Weights of a small mixture-of-experts language model, trained from scratch on English Wikipedia.
Size: width 256, 44.9M parameters.
Training: a variant of Adam for the experts, 439M tokens, 6698 steps.
Below are experts of layer 8 (counted from 0) of a mixture-of-experts language model. Rows are named router (the router's row for the expert), gate (a neuron's input weights, with its number), up (a neuron's input weights, with its number), down (a neuron's output weights, with its number) and show model dimensions 0-255. Each number is 128 + 24 x the weight over its row's rms, rounded and kept within 0 to 255. Numbers have three digits each.
Before each expert's rows: "comes after" lists some tokens at least twice as common just before its tokens as in all text. This comes from a sample of Wikipedia text that the model never trained on. Tokens count by the router's weight.

# expert 10
comes after: "\n\n", "-", "=", "\n", " of", " in"
router:130159152130113143173130146143057115095114142140102092123131146125137117126128104151147092148113135189164146086116158164167085136132126158130134077108149160080121178149125152149094135136104114120152120099142154123100129136136087086103067115126163117147171112138127137089172100154126110116109127088127123130132160136167146110150119145108104151121158108133143126156174120128145133139134099100089118067117120114137115149146109130118107147139095131093126126152105145148117168096155181158130093108110177081117103145138126123153129126171126139160123112141085122111099106109106139152127145115099136110163103123190142149137159163158088157134153126119148157135120118131128095092158146130161157093138132087128106107145142102119101134137101108159137153133145139100115129133117151
gate1:141098098169131133108134132114148117134149099107098089121132191164119153117123116111049151158158165109116163143123125141123117102133126149119151109125066130141125121135126116092120158118124146113151125088127130140141151128143131133135129151126124166149149119081180121152147125096131121109094149150161132139109119126140104145137138101099172106125127139106093180158153127149082174083132146138129155140110108179119165138135099148120108132164083123191153119112116138132145121130144106097101113151107152160143138077141091139150157156123173102083155123127103126159132081143132114148114148125140127120093124118129127078172146130123145124129147133141110155128132094145089136145134132100161154131108135114149174080122144151127126126164128131072080097127110131104160192129146097
up1:143134114101098143115136143118159135138115136075128127103135165153157162125128110108153156139097102168085113158130110134156123093158179145120143159103111122098101130148101119085170186128177126124100104110154195111113182100111150075183116117152092090141075118113131153147148119134086110089134150123167122115156162134146098131127120107085139124079134107116141126102106115144086148144110096148138126101112066126146113123156168145109148125137158104111131094127112126148125103113139097067159112131147175126107127145150110120136097146155133110145132124096156098165110136152137149136115135114138147137160105113123142107118146126098150132093119108133125140127139147110153139171140124130152111129093116105134141116140072124121142112083150118150109138134069141123127105165132087
down1:148111098109108124116109137124148088149160127114117103142170086117134156125183110113114106127136102148140115098147122105059146157150085109135136107115112124152152147122155145099143150144100139117101126133140154169144101126167131098194071153100132132120135068086148105113127090115129118125120122144125103137165146135118168192107105145107140101159108097109156121101075110107137153107085131083115123122138142089138161157193095141121144103124152146146127109094115143183126095152159157121178112123130136134124132122147125123116124134107146140111152135087158082126089150096123141117103126093124101093131110130104096123131112113087173135134120119145127143093140107089130134154100138133125130116108120136095114131140160117158151108101118150155054114138118109120113094119103131
gate2:174093112160123112145156119139119122134156099152177090146163157131091156151114154115175154122132165130134135142106141122145104125097151149154115118140134113083108170120157136097174092146137136158111125088146117124112137134115137130093142139163109095160099100143109061129132170174140128179128103133134061146085138150154147138107116151119124114150141123118146137106138154138168094109128173148133105099133152128105172125107127102108154076145106115159114123109132119109139159136078114117136150155115104145150154116166122093111125140107122148121097065116157103087078118130155121122083120133138132120134091127162111123140154130149136135091169127133115184128117123140133165161137068136115125122139144116137120141141133131161100124100145140129166119147131074089113138158089142
up2:068127092087120136120117121152083102115124119142122142083116132094093123110108123133149113153109082131138102135141109098142129132115075106157104084126113111154135108126108144138107157157129152068140102148103098099163145104185156147161135105088143166134094116103128122099118102133114109096127140141116145133141105151141146119146117075136164115121098123151150142160134115115091150139156120115101147116123136101201107094139132105135080168097127137102129162134105108155127137121098143097123081104141087112136132160158124179101127168080118131102143111141117117108139110103116132132146097154124072127162133150121116134181111133108135104174167093167171131125140096122154082102155147130137134146102130144135108134128135144141142100114095112144124156092152132146156080093122117
down2:149150147123154135115115121175128111133108150155147113133133106138153115194125114071141122169117133138119126089129102163105121089105117167108128123110123111110161138130107085122112148134105111117119105148121151164108106182102139108146107128128162135117110084137109129073118160160132131120117135179116124101135135134126154122157146082131125131121166185104118182138123105184106172137119105106150127112107126099130117094106150117095109102168110138132153166103115143111124128155090110190151144126080159146116136127121127097133093104097058104130109138098154169094089138086121139097126146115108121101128102130169092126112114123153119156138139079090128157138120125138112144124165115097098139133136151124111127162133141088138075154105088114148146103123101100117120125108086142

# expert 0
comes after: ".", "=", " as", " (", ":", " en"
router:115132112116094131109127168160103093138119119123113086146150141167132128128143128125148114103100131126118100116140133060155191108135129114134098153145136135163172134113137087092106145161142128095086083135145146121126159122145129077142152110109150141150149148129094122066173140131140143196137136139116178123138086129130159142127150123124132094108122131127077156166143147108112070149129160144116109119126127114145088136137122117108175125110108135188127111177139123135129093167165121134112112081143083163144129157145168145111135123112129096116099100154152157135121167079101153086154123093144107156139128117136148126122139139178121145164156123133092109123127113177132100102155146149104124111143169161119111113130110137150094144159130118093107110118165122124118118116129119
gate1:148121146095111103150116104141140112166113119124130163169165119132127099135130136145117168191114110142114136168117158133093090111104169154133118116142142170124132144107113114132085119133137127165082161156125138159122132159097104144121119107109122132149101108088134171119094140142143102128111093130168133115116136153119108168064126117152084160170124099084092126112131133123122130138125140156128109113172098078151153101138141112121123130115107138137143126132142110138125154131106119106150136125115154141094105079118145130110095110092186142132144117168142094095117146088162112161095093130142154101099111145097116155149117120112175104126169144121140157091196136109124114145178073104123117143122146187128148127146100140135123169142096097124129090101110143158160138132106135
up1:098114143135128149135110125128086086113156128165141144126113192109087125165148185113149161144145150143070168073117142158090115119129092105136150179160122150128103103137136132147117128086106149101137119118115139126128133090110137147116160126132091110100105143168125081139153110110164115120103134106101135167131131154111088148123158077110119127141121183138119147100094110099159132131173153081109115116115107148144112146150109089174150125100153135110102101151129118119131154121128111134106123135095113072122095155122154128121105143152101079122136123115107120157156168150112105115169146115162119154132181117140160155070159155161121125123147122124089126135147144163137117123119119125136163157105128151114138103109152169135158113098143154140083130128122133112077110136128148
down1:134143138133131131161147120101094141119146153127091113115137163112099130192162112124189089143127146117114065144114098132130107152092131112136122084119153142146170158185136130134121111137144119109109162123167123147140122121117125141097080110142128104160143158111136134133153177142147076135095094142127140132116174123106103149122166108146136157121134120141127162131126108118123077110136139145128132081171127112117125153133149084092103104124076139151084205157119128143158129119096109133159149103158115106141128118163117151095102111105134119146132090117129124102128144136108122100172113146140090122115135114137136114124133112131137100099097101149137125136162109121110117161137163111089095110117155088141103128133146135137092196131130121136113159114122166101181109155060115
gate2:130117156150098087138126132172134117099112086133155169139119096129109156136120206134136143101077109128123127132110147103120113124118119129109130111145100128097122107091146112128189119148110165108129161169121103107136134131138086161119137126084130118127066113130112145162109121104111137119119142117130105109113124152127101134088122152145141132153115114093132126118119138115141112091108095114159111107147111149148142153157137106133094080101081138063128125157127107168109080176134119155104127070101079130113180115117188140127110123109098084125122103111151127122159104098115117129139145106126121107137137128150135135156092107125095118090104118104127117155118095173120153154130080155096112122122129147136095161118108164107139114112183100134126099127116155118077072146115123
up2:138156125145122125145132118149113116151104096105157130137130131144168171136134156110178153090152132126106107116118125135077113139102086129150140111188141149125122149140121147149154134136111146119117113114123129158107126130098086131111115146153095120114128156156173104122144165124125122110111138169123064109095109146104142164158164133110150110122107185104186145128140109110097112152140156121123115138086123195107138126159137125105135125066112087181138085096114170116114142114114131113187163126141113148133125158131145100142077123114127114107174123139138129123142146136123116110122147079174114189095154100118126138122150127133132104084158125108114150108136154146092136123172148088057153136135156155130143132094115128122151089116107135100118122099123091119134128138118086
down2:122153190151081143112123126143176150141124148170100116129088128135138131097151154175128096134130128120113140139140098138113086138142149124117114113133121123134142084163218092120147089140156124139098115148136113128109149147111111152115114155120079147128135128124116085122127123147116110133134132128137106101132114132154106143159168178103121103126100118129146129162110173108117154106105154138115134104094085115105116151111154176139134082109132122155193152162160163127093102100120176097124117068128134124129176157131125153097103109073196141141114140150128102150122138123129131079140136147125113122116126132149132104153109137170092109134141125116131100129130087110111105142137113136103102121107133125101098134140096109176102084112147145086146124168136163095131127122134089

# expert 2
comes after: " |", "|", " he", " He", " his", " where"
router:163165116163160147199113058102109111141106120122116125134122127157133161118130095105127160095119152085124125131150140129145091127102126125104111124122127115107126148069123136121152113128147156130133139123148095085116128158113135132127154163149155127086128118129147127159145133138119122127126159102130103176114145127132124130135113140128138120168158122108146105084094145101119109087152128164149106139114151143113129112141175170109121130104139101096111109110136139099137094085138139139155172139091106150079117101086147111079123090155109134142169146112126170182126127184111105119108140107121139156072110110126177120121157131178131155156103127124153125113124126101137189137106122147131064108126119095120079149114148122099123121103102171117152115154168096131105109138124161
gate0:144130109111088107105111113087135114130118137162158097127108116094131083159108145130155089141116168131107090184111145111176114135134157120123129144127094125138147148178148130103133122127090087073104111143131156090136147160079098124136147091107145101113115069106140141125156126186097131097127150168154148069158149100135137129117138134137111124134141076152175088111134139127138155142106147110137145116122097115153153136138169136108145112153128157096071126110160134149105100187158112116124116123156131119117165105154169097117136139134163130119082131167112115129174141125160119137102127123123129161138132134099102118128133119131116182142115139087111146178148132145139177113091132161176116118137123120170112145114143140095128118143112132145122147160135147079127141157133144
up0:063152137155113120110132131132107124084152158141119142158173088156184132131142167138159135149184083144126123120106113146093114162153136116100138141157127090170120135115117106125105142121129117125135144097137086175079132108148143145173156134103144137122110117142177101132129102132098174104114099097157130079109149123138115141164145116121146109129152129093114118129145098095164137120142130117134069152108134078127085120084114107134133118125122166098116128145135151136114122156140110109145100151137139123148094127095085139104148106132092154094099089157108123125159160130132114096117125140134102139180131081151145109151097097139139148114097131104143133141117134133108103127146155152142103161128137122076153086125117140156163154128153055126167135119126113104142102134101085
down0:085143125108140124181144139147120116136120108107082118152130134176145166148122067154162122106131147156168088161138105136137125143139095133137119145166098138123161132132097141106148126162146137146143156128125138071113129131088117150090156166167077131143169139115085110085146106154183113121122110154142127110078095121161147132158125109122096126115143172148123141134112163148115116104118154165103098107103113119146148090149149140174142156131153119133101112126131170148134158169146092143157127140085090151125134138126133101165124131108130120128125122143123140107153144134124150132076162157120090123097137159130109136163132160149137099128133074170098105087138124164138146119183143136151135173125164091083144138132151112122120139127143071154129109138136149128158160118126148
gate1:123120137120136121113169159134127105113092143082147127116141169139142157156125129130096093151134184125110099157190085096094131125134129117137122164116099118153170130140145126119121162158115092143098107101153164148161142128120103113143112151133101143120177093150169118114170161189089148110138125132121087148134139134142125128149117111135098097107149161146128140091153147115076135125148140131106164149119156130101116122072133126144147125194137193165109099086131152106096135138147162144163144107170103114118119140134165107141162155116125132128150130127127149146106117111166161153080127127143114152106106167137103141097119113125083132144107117109150139082118146122162152105110122108100146133180139144126176110124165145121137188126115140121105109116140164137118127159110127
up1:192100136184136112099137151125101160134133140132102124111141167147170150122139108117103116114133167117121106126081095118123091144133139113114112130125125128103143136118152122106157111126118153100104119071149130139126178129134099143113120108155115140143110126103153143150156129099119127143153102094104107109185172112148101132081071111092079126112121130157161113082123094138118113074157140117145129086137129146126127137155096148161097153158075122109107090122131155127139125126174110082112127073175133100127183079095114179087126130104115141109141150133135148142108151135129133113149083106137110075113123101126175164107106128108107125129117109079122148169134128144132136129108117147159081148100152163116152141106129120123143145112110159145095143124110134150129120134130116
down1:134148118096136144149115121133187166155166140113121155145114150168113127130123109145134131163092149160157176172122121121165134137149129124143154156136152141128134123153067121141179153095147148131125196136121148158107132084128138134156130133111097131164109133154112064092168115118166120127079093078084166104136147136131135125099131159124117151122118111154129138141133120080131113094156172169147115109156119120164084113130139151141111151143112136136096140119142122153148155096091127124119169159123109145126135085145165150081113138163133121154122101117137127111148119083139115140131152137133113103085128111132126142085118090108108142128140133168164120136133143182173143093122163139129134143117180128113143125119145120164117113148140154121099124154125147171139165087176140

# expert 6
comes after: " in", ",", "19", " 18", " (", "–"
router:126113085145104123163130107115155142120141096119143079140127086115112121135125126171119110097116142096112132113105092132080158095140151117096128112139109149104093115139137150163144103132122132144070120103116113142138111148139124129155148175119130095120120139095161167173081116138099122168160111162158137148128145159079149108157123117140080061145127096118091125111112112107148102130094066131130148138145133089104093152081128158134095120114136138114170125155135088101088134143117106142136153142144123103181108147108125108081150158095099128120113125130133132098157120109130100117141111119157145136174128131140137121133122111083143118121073141093126105092115089132164157128092119065145114143129103127145153155098146138148117102158131180135128111138124146097142131095164099
gate1:126123123137113106137126157118107122102158128159140109146149121118122129139120105101140132110124121146154118087117121126161151130140143137121080141160082140167120093081155126108174120165155093119154164097149101155138053086168093102101162145126134143131135153128153148159133123114091088104119135124152153132145143115152140117150140132157119168111126124130122124138145146125151152159134144111065101118106087123110122128148118145139106118119094113165129141125121124151120147149131135126135098103095135079112133127143112143131096146168111140109138131132152135083133142111090127170106135141174144164087060130067095168098116136141082114090177134088112107127151183103120126085118056121120115166135157146170152124116100123103141151121144134159112115143156157132152117135083132
up1:111130117153089061151154092105108134123124142143077104135132124131090158122151117127138151124144085072107153146107122142133108145128119099120078136129132130159117138141130069164144142142141125132141135122153138115101106119149097103157127112121132124103162129112158139141132116117109136135129094136149094142123086143120090132125124140140063136123111120082142149092162122120114205120094168165106099117123132137133167115155149179108142155112136127130131149156105130131187118108123124124157120124130112059141121105086115171115117139138166142134140174112156111149104090152113097143159154120186102141079124101136131123124112108135100155106145149137125181138155122163076113109104128135098124124113117127145117097140130137124113118111136201136157108121162125103161151153071143
down1:086089073077105086149124117094110100105097133142109092107154131168119132194144151085166100124106147114088125120121120080120139161152125086112157164107179125133150114120069144118130164135172103139092165113124114119093136137081143128157153117157147161141122137152160109126132134155140134132135169115119104144124089110129097150118151129116118129148121124135128122134138094107100108123127135140123152187141175105115139137142127149113108122129116138134085131135114092114086105120104173119133152108136117147124129111143148119165167103069160170145144112124146098109163137113140129120118139110149139139142156106157114095082130158107120138125138087113152109120117082144123114129110136093137138153107132182130121078091120192157127085122153109127134103136165117094104133117148138
gate2:137101130167109109102138184133100164124086121096137107097146168104180130071142112163171145171144095119193161120138131128110140183109172114117129134091133132106169155120163105129104137114125091139107127110164158133094132126144077143110120108133143142139147092106141116139148119071140161132117132100131150109145129135121116132142150133113099138092150132127138181124146105111152120112154125192119184098135144139116136146110135110124108114120089083109104164119123150139103150149142149148115113107131111160121109140104119121120107147149134118164143146191150136127132144130095098086135121133164136145114091121113100112117106130151121168141137117126132114150089125115104103115121117160134133110108154140156124117102130146111116187150132139098131118115207140118093126180124187
up2:115150133098117117182083088121103133096110129138111118115095135153131124108108122113174133145094158123098142097130126118130098116159115135141148147152171128119107162100092143122120075131123120118137122135118139142129128130131130112166079123144158148079170150123147166098132139151149145103118129125098122096156130126138132162149093152141158117140132154163154167145173149151101132120156106142150059034100147124150142142133127125125130110147166174065086148115121144152159131088159145136136134096157122184141140148174149124117118156098118118099085096140100134115147142145158130092153149113124125099120117099134123095084171087129126120124122108141124101100119140146148111139141150126146127098121112149115146154171132127141143111133105083091148144118121133157174112077137154
down2:115143116145117143140157125091110102103074102149170128088158142125179128112140117105155108157163119135122116122141125146108095115097096135125134146129120138150112150155124076124079119106151114184102151129118099165119141142121140110086121138120153125156121138131135144151116118116137127115118102122091123129182141148141147134144155113083143111108111108149140118082088132126139132154149088131159118100086136113120124128106082141087125105130128150126166154132135160131127163145141116133154099132068059112070154127182118115098120141105097128124158140158117115114046136083099167121146143137109139112071103148145109161165147129121112111151158120123141126119120150119110081115143135121136145108100118099106139131112129151116126167103175146144091122124158148094109098142065101

# expert 1
comes after: "=", "\n\n", " =", "  ", "cc", "ini"
router:082136124134130089075131123080135155102139148099152145118142128113117109124139160134128185159136112116138146139150126108098165156117118097120152141121103119163113112168125133116157115107094152147147119150109079137137115114130149168101148160087113165112142123103097127134130113139160159139119182133124103154121127138117123101118129125144115154140120150132119136117109090150092149195163190096131140146090154107100124117149139138144113167115130128146094133112121095116158144151084140084134120172138102120156103082114097095111121120120106113148125150137101111147149141127093132106111132169155053174145131127107146119178093146187092095155150131128128132152122130154140119105112163119136118151129162182109117116128130125150178130113139187179148148133140143156161142149143152
gate0:122145134114142154147135119130126139109163137165119097120122099112163154126115113099165144129104140128110144116113163137147112128111115131166098129122144158083117104126119105120161109152137147120131104144168115103125124120172127053125108131102083147160134146122090091121130109149101092080101133100091169155145111139126129125142115137128160135152134094152125121110091146170133107134152102073105092132146156114124128131103100121122131111132133136125128128152110119167098106104151119156161136141112116132137159112130100103106148170184136100124138150116173140096173152097123108122124148124167160115114106116164139147134200116093063152180147142116131148125136145127104100147115119121135153158129134177145150145071105139074062145105121107170118137099165132120176149163128109
up0:087106156130123152159164134095150117119122184096155160118132115152089142164118082127101102112145131089097145114205137156180079151174130137101143122116118156159149108131110135091156146094115130147114122127165127137159133106128120143118082083133096127066185114084132161091125153163125137125105140129137133112120096149163161131114126143101136122140119090128111133175126133167153138126125114149160091128133121144155121138131103115103126129088129117124144120141114061144129141150126100092142126131139119151154097121137112112100156158114083125134093143091112139121164143089119149139085115127126150174090115114097143100135104096093159110121126141162138099097130141121071146150106113104119102156133133100122133133141136117162129123136133171141128147154128133157087093111136170
down0:159098107108162100091161124105120104106104168135129106140119133104134128114127109114166135132127146109116146099132132162120142127096102152118144105122162121118110103111145130110157145114096108106144130166141163119100092122148149122107129126141147129147149177150122119102113152139149147175135123158134109130130107161148170098170108131132097161107105110083103145116128129143155099190103158081109121168134145107142100125119166145138127157137189160133107127150157126118109077085159142128104167117116119121159166136150115101105110123088152153150136144148077105147130137186125137162115079109130103145100179101092094119124136135179146127120124080133169124076103127130158137098137146109169128118150141150146135139129154057119142113151158107166113145139077117135142155099129135
gate1:140129153153119139114115129152106129129136091059139069163142173128121117129099136147137157113142148131081071117086121147140115123128125159108162150087119111148133121112088047129142131118108102136122131127126136106111092154120168155127110089139146107137151159131109126139078082131128147122153134095147144106124110077160145139130145135122112175116122160130137163138104146091104120105075164134069129104126079153149137077176151123098148091142152134139100112105133128131156126118144146158113128121078138122151171125123136127125112166133150140134175140154113144140143117151161113160141103156089169112169159152117152159117074137106149166126134134158148147103129114141127112196133101135117132116151119142127139125137128114100127165120099136121105124122119082111168127112110119
up1:128173158141135120144134126105138129113125130115137138109091122126148132137131135123148142152130183147110123104118074116107138106109105160140130145130106132163097100162147105193145120081159135137167149097149112096135065128154121126076125116129114155142118132142148108142108107114142107160126135168143164117158142118123149110139159125120141140128095136098128080085156115098093132114095134125146147146089138173144111144173126094125098097100112136179140118130110128091104096138125175151104110151123111090123117133114110129116123193130137142150189138113129142109067130182129122122161116097124152144166127101131140132128153143132140089105169121103117139178153105139139102180132116079105100149089139137164103149167121176164141125140138129125122104163123095107166103118148153
down1:107129118130118145088105107143134151120124145115160133125136117117103084085131144118130125150138122168129181147127126110104106125097148144135145102158140137101154130120131110169139110113166142146109125126104130158076136146157124095093117137134125125126097113138172136113094118127157139112117160134152105156119126097145108127141140133082155138155103140092084120116135100143114111177115123095065171128135159135134100091109119151137127140142116119144195095125116102109142124175176131140133148140083177135135123127164142141089127090153110106152109126112091031115128122155142127147111169125135131108102149187114143116115144124134105132109103145081140115086143124172188130132072122093148139150145132142084195125128101138135105160111148127109119153152131127150116171139139135

# expert 8
comes after: "\n", "-", " his", "er", " co", " Title"
router:118095109145139136100120132183110150113168142073165142109118096180155137123139149127119141157098106126140161147126125151135107169077124130165155130149110145098115133102132119149141117102142128193135142129123127126133144093116168173162140131157142133113140140124095108140177133132097101106102122118156185100157122136126111076113107113154158131113109147098103151121121139124142143136105119110138121087144122124134139090115153153137143121153150108079144133136139139136171105131067150165123119143156135128114147150136156129187158154137101182136147146106161112095090148116184115163127121102133161129141095105115103107136144105149153103130129129154135136122134146160134127168116077166153156112120142144133156142124099103141081084134122105103105131125058116163100092170110119
gate1:132110151150126080096118111122153133126179088147088137115104088133166088117019148133154108130090151145154140133128099112129116102093161128102131139099131101134126154116144148120098077133130118126147083119136152128119132104130107126120107143137102129145164120127150131122165146118079171147137175102150128129110139091113119118109144145129126086121169184109116143124148133143142141127117153151064162117087116123141086157113155093161116143124109093145148113122103128145136131137120093132139146095128162109117093139087110087135151100142122114119127102194120148158117170146067144117115148156101132139162105110106106132130106142132126146125093144137136170075146153124161141110131155087113138097124104160128080130077151123142110124128090115123148127138136112117135133142135152
up1:123123148144104120129136125148138133161133152120116105121136119117139117141108137153147122120135127066136134185068096142146128166158143097132144143100140157156119137120135146128107090084126155087108155099115118105073126147163127135135154121112143130159090121137138147069100110104137127169117136117118132134125083128144177114147141081135097105105124159113110122135149105100136069126123114150153170086141157105121083150119072097133141101145136120106193118157122096158147157112154115108120109081108124137141118155097132142148115137138160088125113159093137135187128159115107153098167122122138140132138130114122112087136155141117107158126132145158097138086114097152118101139207135129114127136165145080147133129134144126129139131183106129078114074129116112160123127111134099
down1:124125112185130130145106134104129119130134170109138116139144131168156180129175127099122139096146101156123135113147139125134136087123175110144112162112122148126114103149089142098117132170129095123146148137154146098101120061158119164140116173101118131126130143107119182188131111125113097106117128084137143139165153114151118123126148136157111117095103143115144170145121149074143162153161185136120102094184142132140116133126121156141127170135109145139120169155118150138112098127137118153152140162119132149169095105104126113143116149074073114141141169137138105139150128094135125089121162113151151157153140102106143079144125114127106118137131137164116111159109130150098130165150111138131159090102149097163084114114098142104065138107111132149098148121117144162125164092139137
gate2:140099158141082120124128148129064119161136135067140123145117122124138100135117133125152157116091111122114159133120149110093127145121147114152110119117154159144155109097117109168176171111147103110165132148147167150132108125094124122146101134171123106105147135130080154172173128116110120140133109131110098145138128051149130097125138114130106124153114094117146135133113106131095114101123149123133101122132122100133157121139117167150109138161092142133137140125145099135058098154125157129140138107121130073113126114109161199094111167179124144092136105105075138137094135153074097111137119103138111116100104135125157111107152153129110136124122116142147108118160181116121092124128155058131139157154165098118132150113107120097111179181125122123102130133117109146149145122139094
up2:202112142149114102128171098187182094148127161122112112082111082139086155138075133130143124104111095146123116123101139160149171126098098095152125147153141092154129159101113085124100078128118177137130141148113121132170146135156143144104146092075143122144139139124090102144121114137080101163108148143105096132152151135092121125139135127128134126114080113099147126118133099134139105112117144093152153093121131127102123135148114152122126137106187107086078144133089114118160140116103118139108104151129122085080130109139146127103166142120136150125132121131140140147105187128135149136150144147123148114126114111117080126122109115127136133130145113135123109115143140130141134122168141129107136110164132083142146099160127153179135106111098145194168116095104158126123136115097176
down2:108126147134118130112131096116131160144136104106125107126130140167156143129104104132150125141164137091121143121096145090105156114149110114119148108130107102086185118122151087094134151120136122108155102135122105114116128121162111133113115101139164108116104083120147123127116149126157141142106099149097130132109135145120123086120133161156111141132111152144103129074102172151079158144133155174104097132181127110133161146113113137149108139087121072111133133111132124108162130158114132136140122106086077103111171143121128112089131101223133092112167119156135122158122099103139070160135157125172172111104105107129094136125130100117143145126123136115107150090156105127126138081145139094128107130113131077167100113122089163071123168157168124120132170117092109111127150138122103

# expert 9
comes after: " |", ";", " a", "0", "–", "1"
router:151187139124170159196121120138188111133075115121118106128138129109126121123141051152118165110145106083134184139132111132129105121142130123091134108133110119129100103201128104119138142138153147137120129098113107117101139167118111124074134101141092123108159127153123129122088111133115118145096144100176082106108141141151141108115149107102118098092147077129111123152095116099117132126111069194136076178112102120085109133105125127148110124145130157149126145109154112137121140135102138082125114121112089143128134121153088128085141093124155135128127162092141121104079113153150116112148103132129151138136148134087164158127125124167109151125165135122152100165144091138115140134100100146156144114132092097165113124136101154120169143102126108109131140142131124133123109135119126
gate1:144143118147056127145136197133110131138117120075159127152150174157105101148154161143167153122136147115084171139110111167150159099169143091107133168134130132149096139094130111146146147148132106131063110121169146094101139059108107116148129151143159114109101129119150106106127139096119137151139125093112127119088176105117135147142123123138098143137169159142126175160182090114146128128133116123121154123135125140145173151121147124142114144135089094145124108145133097136128137114139143134156104131126111179108144125174141114172133150098139093152106135099122148094107136080144110131146090149149117085162117110138141124144121122158175123118125141146139138107152141098157079111130137130153121151125119131126151129116121157165125088139077104120146110145108100105155138162090154
up1:162095098110141140143099049127131136101142134116136134126103092156125138148110134126152106126110114122141181137121125162141100156115137176121111132124086147125142125164144140126159124195140132127128153155139116118113156141114158108146147089133134142119090133167127171142135149117125144130092146168081123114177110114100071150129106126131157109114103073111137120166071111122159100165121145108108121129121118138155110135140142155147093086114113171111129173123119157110143090159167100117146135111137123093108126141109136136077137117177116127150147117171155121141108125177136126149142123129125089123116183093148130115117150196153109140175134107124134152125157142138159135172129146097120118137104126115177104129128129135071114111131147187177147108109153118134140132123133127
down1:119190153099159111134111099095120108135146156142058158120122097125124201206111102129107101125165155155120151107140135140139129137072141172161153102105105119092109094138128133119086156146116159134124151154136127092144134118193099134142164134128145127136148116095092117111126126131131129177135122074144170174131124162086133117083166124121103121125108142134108154117138136113106117116108176135123114116111132134143104147125093125126152114117117132139127138103109136118115135176132156115095138131165093103133138111136124132133142155150139140156123128116135097088124114126135194138103147139133124156140133141151119144123119140129081145128138040146143111104163106141132145151127103120142163101121148111142134120128113191107157121117113144190121153077152128116152132136141120
gate2:152095142163137166114128146144117098193106100081112144115149137119130089153131120084142125117164139151139122180140123108120134107111160141087135143105143106088131155133149137139142169136127123108093149151134144158120130121114167166171167143115149127106132119134094117141112157161098059075133166142135142083172112183091116122094128135154157144109140154142119127128163127114129160137145116119109114162148140130159106131173154110129125123172163152134168114101150112165154117096116132113142124132145140107135138118129124146104129145101150171147123114137127110142109148096159119126114075082125174101106133125144118149137097116087148106085136120128152120131106118129093115140154116113107109171126139136172167141189139113114184118096172172153141124134144134145110160171110115
up2:144126081073120127124131168080096168121127093143127106156139162118143135137165124132132078099134151108160124159180102078129150131066109121118119159134175130138154113117128128106124185157139078118125093177115178106178119149140087122100117084120166119091097142116156106106144141102135134142141133119117139106137130143163100158103101145124106106150143156144102123133127124117116162125117119124121143117162096101121147141103113088137148087118160127132098132094104167112123088169117088107150110102122138118133097142114166118131121113128144114150104104177113134090095137100135124113167137133163117131097097125098164122103138163079145118112165117161140138107114090098109089144127140119156126086086132123101147102145144117151135176144138138117126127160149121135164116111143102
down2:132098105119117123139130120133128165142153129101162140097116136184169165122143116130161126196107123133142132150099116144118128160137134122149073129123150099087119131094057147136122127200119090099141132136154131129164094116125139137109072126136119111128136100126075161125087146191080085119123132133121157142096150125119105117095143136193125126138127143106131141140164132135107160126151118162119124128161139112160103136104137107111149148139178114107128113138124138127163171113117126115101140147137149140185153145106183121149123128171153131106152143127128164166106135121117131130133172110150107130163117146132141086130110114100147102150142104158139129111145160129113150139133128158193112101140157151179136115183114131145159129098104150130126114169130138175114112106124146